Weights of a small mixture-of-experts language model, trained from scratch on English Wikipedia.
Training: a variant of Muon for the experts, 1809M tokens, 13802 steps.
Below are experts of layer 6 (counted from 0) of a mixture-of-experts language model. Rows are named router (the router's row for the expert) and show model dimensions 192-287. Each number is 128 + 32 x the weight over its row's rms, rounded and kept within 0 to 255. Numbers have three digits each.
After each expert's rows: a language model's description of what the expert responds to; "comes before" lists some tokens at least twice as common just after its tokens as in all text. This comes from a sample of Wikipedia text that the model never trained on. Tokens count by the router's weight.

# expert 12
router:113095121191115152172120074143084059188161143129137138047111145131143189122142141119151187185129140142130121152140115090129110122144123105144153140118124091182156146128161064136110097082053143108155116117113096109116162136126139120125214128097113165175142125103157100130140089186062121139
Apostrophes in possessives and contractions (Loew's, Wasn't), the word New before York, and byte pieces of Chinese or Japanese characters.
comes before: "s", " York", ";", "ง", "t"

# expert 21
router:114092147146166156137129149178137181118104140148114130155108119130129133056150124101146116151095090132156157151088079155065124111169171130166069105157058148133181105099131170160088082143100084227120095118141155112189100153126128081089139139125091147170142122174119137125135157118126144141
Pipe characters between table cells, plus semicolons, colons and slashes separating items in sports statistics, election results and data lists.
comes before: " ", "\n", " —", " \"", " +", " −"

# expert 3
router:141159114150185178169110160158108079145065116146127114124161138176148126110114098148178122063120157193118130125124133137174159154142111104093166141185133129134030189068148141137194098133083182139189087121117167156161150139168097178108087130148159118143141144160121120151072105103158124063
Word-final pieces of surnames, place names and Latin species names, such as -man, -mon, -son, -ian, -ensis, -berg.
comes before: ",", "s", " (", "i", "e", "y"

# expert 22
router:165133127106136123099121166129063117112159116151132112109127116142145179137108158116130129136099135150111151092094178168130148133150125130083168117130135144072096179133158185114122136116155114099136103076093111129153144144133185108136162117184129120156131104100111140127091139195091127157
Plural or word-final s and similar consonant pieces inside words and surnames, such as the s in Kovács, members, friendlies, Storr.
comes before: ",", ".", " of", " and", " in", " were"

# expert 19
router:172112123139132124117150106132167124158178173080132098125093136037140093147138141116116103076102126084137138111135138153092153187151136180160081096168117174117146179144097132090131112131181111181114154089126126123097176116116156107148158154156133139175124094152102134101122190180100161125
Commas and linking words joining clauses or list items, such as and, or, which, but, where, that.
comes before: " the", " and", " a", " he", " but", " which"

# expert 11
router:074173143120187191142128146127112118083098173132094105149137174181158135149199042094072180047104138121166123099054141149081149170188141117145111104142107147155129123098138128127153187131112147189125140107123140149107156103118167108102119109109084185128123138112108145116107138089123080103
Closing parentheses and quotes after names or titles, plus object and subject pronouns such as him, them, himself, they.
comes before: " |", " (", " is", " was", "\n", ","

# expert 8
router:149124203124151060095074079166121113173089120111139074168094153143184117088178130161064145212122157181093153167167102166136120130088116101168123137123113140130127127152110119117106130079145124121148106118095058150115129135055115085123179124183154088131111093108133167115120163119133133136
Verb endings and past-tense verbs in running prose, such as bestow-ed, stimul-ates, made, released, found, won.
comes before: " to", " by", " the", " in", "ed", " a"

# expert 2
router:131083183113147196122083093142150208096127082113151090123166105160162161138146130105120125106134170186172082127118104061214110165154178136110197137124137127143158150095107129156104209177087125110137166152143182149121183100145139151129087107050105168122127120154164096107174111104157092164
Later words of multiword place and institution names, such as York in New York, States, University, County, Party, Post.
comes before: ",", " |", " of", " (", ".", " and"

# expert 14
router:133105124162093137139145111121134110096147074121119191117125143066120117142100145136159117141122139156123107110173068159118181072079130092133125127112159166149127093139144114126127113100202143130121120148151092183094167132095114158174162132142098089112114104140063150095089195109178166144
Inner and final digits of numbers, mostly years like 2008, 1997, 2017, plus dates, page numbers and century.
comes before: "0", "1", "8", "7", "2", "9"

# expert 10
router:096140118150115109180155109056151120071182107143160136064092109155114114083134106130125086159089095154092145129121124143127065157085159123116132145091060141155092112144107085124153117096091159123109130168179105143119138081112157138145114073121174201143137087118068076115049158083171087152
Sentence-final periods in prose, closing heading markers, and common English first names in lists or tables, such as John, David, William.
comes before: "\n", " The", " He", " In", " It", " She"

# expert 13
router:098123186140123156150169145148140100164102112081102101123123122097093146110136145124087120133168097094079148117153094120132106124118140182115091111111138124086160117122126172165097142084143124089119187133102128169090138105156170107099169104126102111137143140145136115075120116100130099192
Forms of be and auxiliaries after a subject, such as was, were, is, been, plus nouns like season, years and month names.
comes before: " ", " of", " a", " also", "ed", " in"

# expert 20
router:173152234113156158077124121090220148146106059142162081132073129156093138112108139133102147158140141162147149133081134136147185116148144147058123130189122117123148153124146096162145125118110132020113121085136138089143147157183127138109129125126129090126140118147162172120110116158164058103
Noun-forming suffixes and field labels in sports and infobox lists, such as Ambul-ance, Box-ing, Score, Runner-up, account-ability.
comes before: ":", " |", "s", " of", " /", " ("

# expert 29
router:160156149117099156092125122172121168152151122136212101120137070075125138120103103148180118140121148147140152155146098099053143103129138173110132159120164123167173151119064071100110123131188141095171094170118185120114159146162125110118173208115140190061106128131135160112103111077144103116
Bare space tokens after table pipes, colons or words, usually before a number or word, as in July 31, June 2009.
comes before: "1", "2", "3", "4", "5", "6"

# expert 7
router:196118086119141096106065090173154119131154174157147117202114092097080098127085156123183091132166143172137110176138110169119104132153105126129118061122162129133079176115136191080139124119153106112092086182133093109123134107123100112156215139117136084128124071114098176134134135213080151164
Common prepositions after nouns or verbs in running prose, such as of, in, for, from, with, during.
comes before: " the", " a", " his", " their", " its", " an"

# expert 6
router:129143138118127136070115100135113148127108125101174096157131141192113153109119114117114103169043129115123155156104169092139142110154126108114141084168102058099137131134109064141129124091091082157138067178110131170174131138105176141094173125116120125140140090098092095181088106163100151107
Opening parentheses before years or converted measurements, and digits starting numbers in dates, tables and ranges, like (1997), 2020–21.
comes before: "0", "1", "9", "2", "8", "born"

# expert 31
router:176067097069092111154076134164089133113157117154182111197083058159105096161129098149133125100130100154158085119112139117163122131122083135124096168147149162196096083155100127129119180135192094134084113159164150123146128089154137107097175117094152112109091164158108111149116123123185101123
Single digits within numbers in tables, statistics, coordinates, chemical formulas and scores, such as 2 in 3-2, 1 in 21.
comes before: " |", "0", "9", "5", "–", "8"

# expert 28
router:080187107093132096199173160142042181119124155141109206079124172083122133114112161125168064130066082128105131118113167124160132129097090110097142111085126088155160113139126089137150127141118209143126153134110089174144131121150133103123096220125092133098137120152118174103095117179154180077
Word pieces er, ter, ner, per inside names and words, plus month names and digits in dates and scores, such as Skeeter, Mediterranean, October.
comes before: " ", "9", "8", "y", "n", "i"

# expert 26
router:114097140143152108064111094124082136119122102149084104116109195117138197146060113094086113123157160046108167166167097136108098138117160106137101197133172153113092145188165117162079115114078115089177084103153164176107169165158071080109134085143098118072144103190105147154132085184146143161
Table-row pipes at line starts, closing parentheses, percent and degree signs, and units like km, ft, kg, million.
comes before: " ", " |", "N", ")", "---|---|---|---|", " Total"

# expert 17
router:120112164141085144087131104082069114065120131101131153078109129111131122118135071110153070130143123170071142081141157123128140116117141113127113152147105112100098033154158134133085114197088107182117186141140082085141126150180191136108134108158163096141136158128134088111161128074106128118
Single letters or short pieces inside foreign or rare words and digits inside years, such as A-e, Arant-x-a, her-o-ic.
comes before: "9", "2", "0", "8", "es", "on"

# expert 0
router:140170132081084085148162220133213161124154137100116110096152131108121099180151106117105139170113176132123134075103121091122144152163132081098116139141094171151133144146159098083140092128139105156118135121153164140132111145119154136147106159119115189077108150117183092110114163097231091079
Sentence subjects and head nouns after determiners, especially pronouns and topic nouns like he, she, film, album, ship, role.
comes before: "s", " of", " was", ",", ".", " in"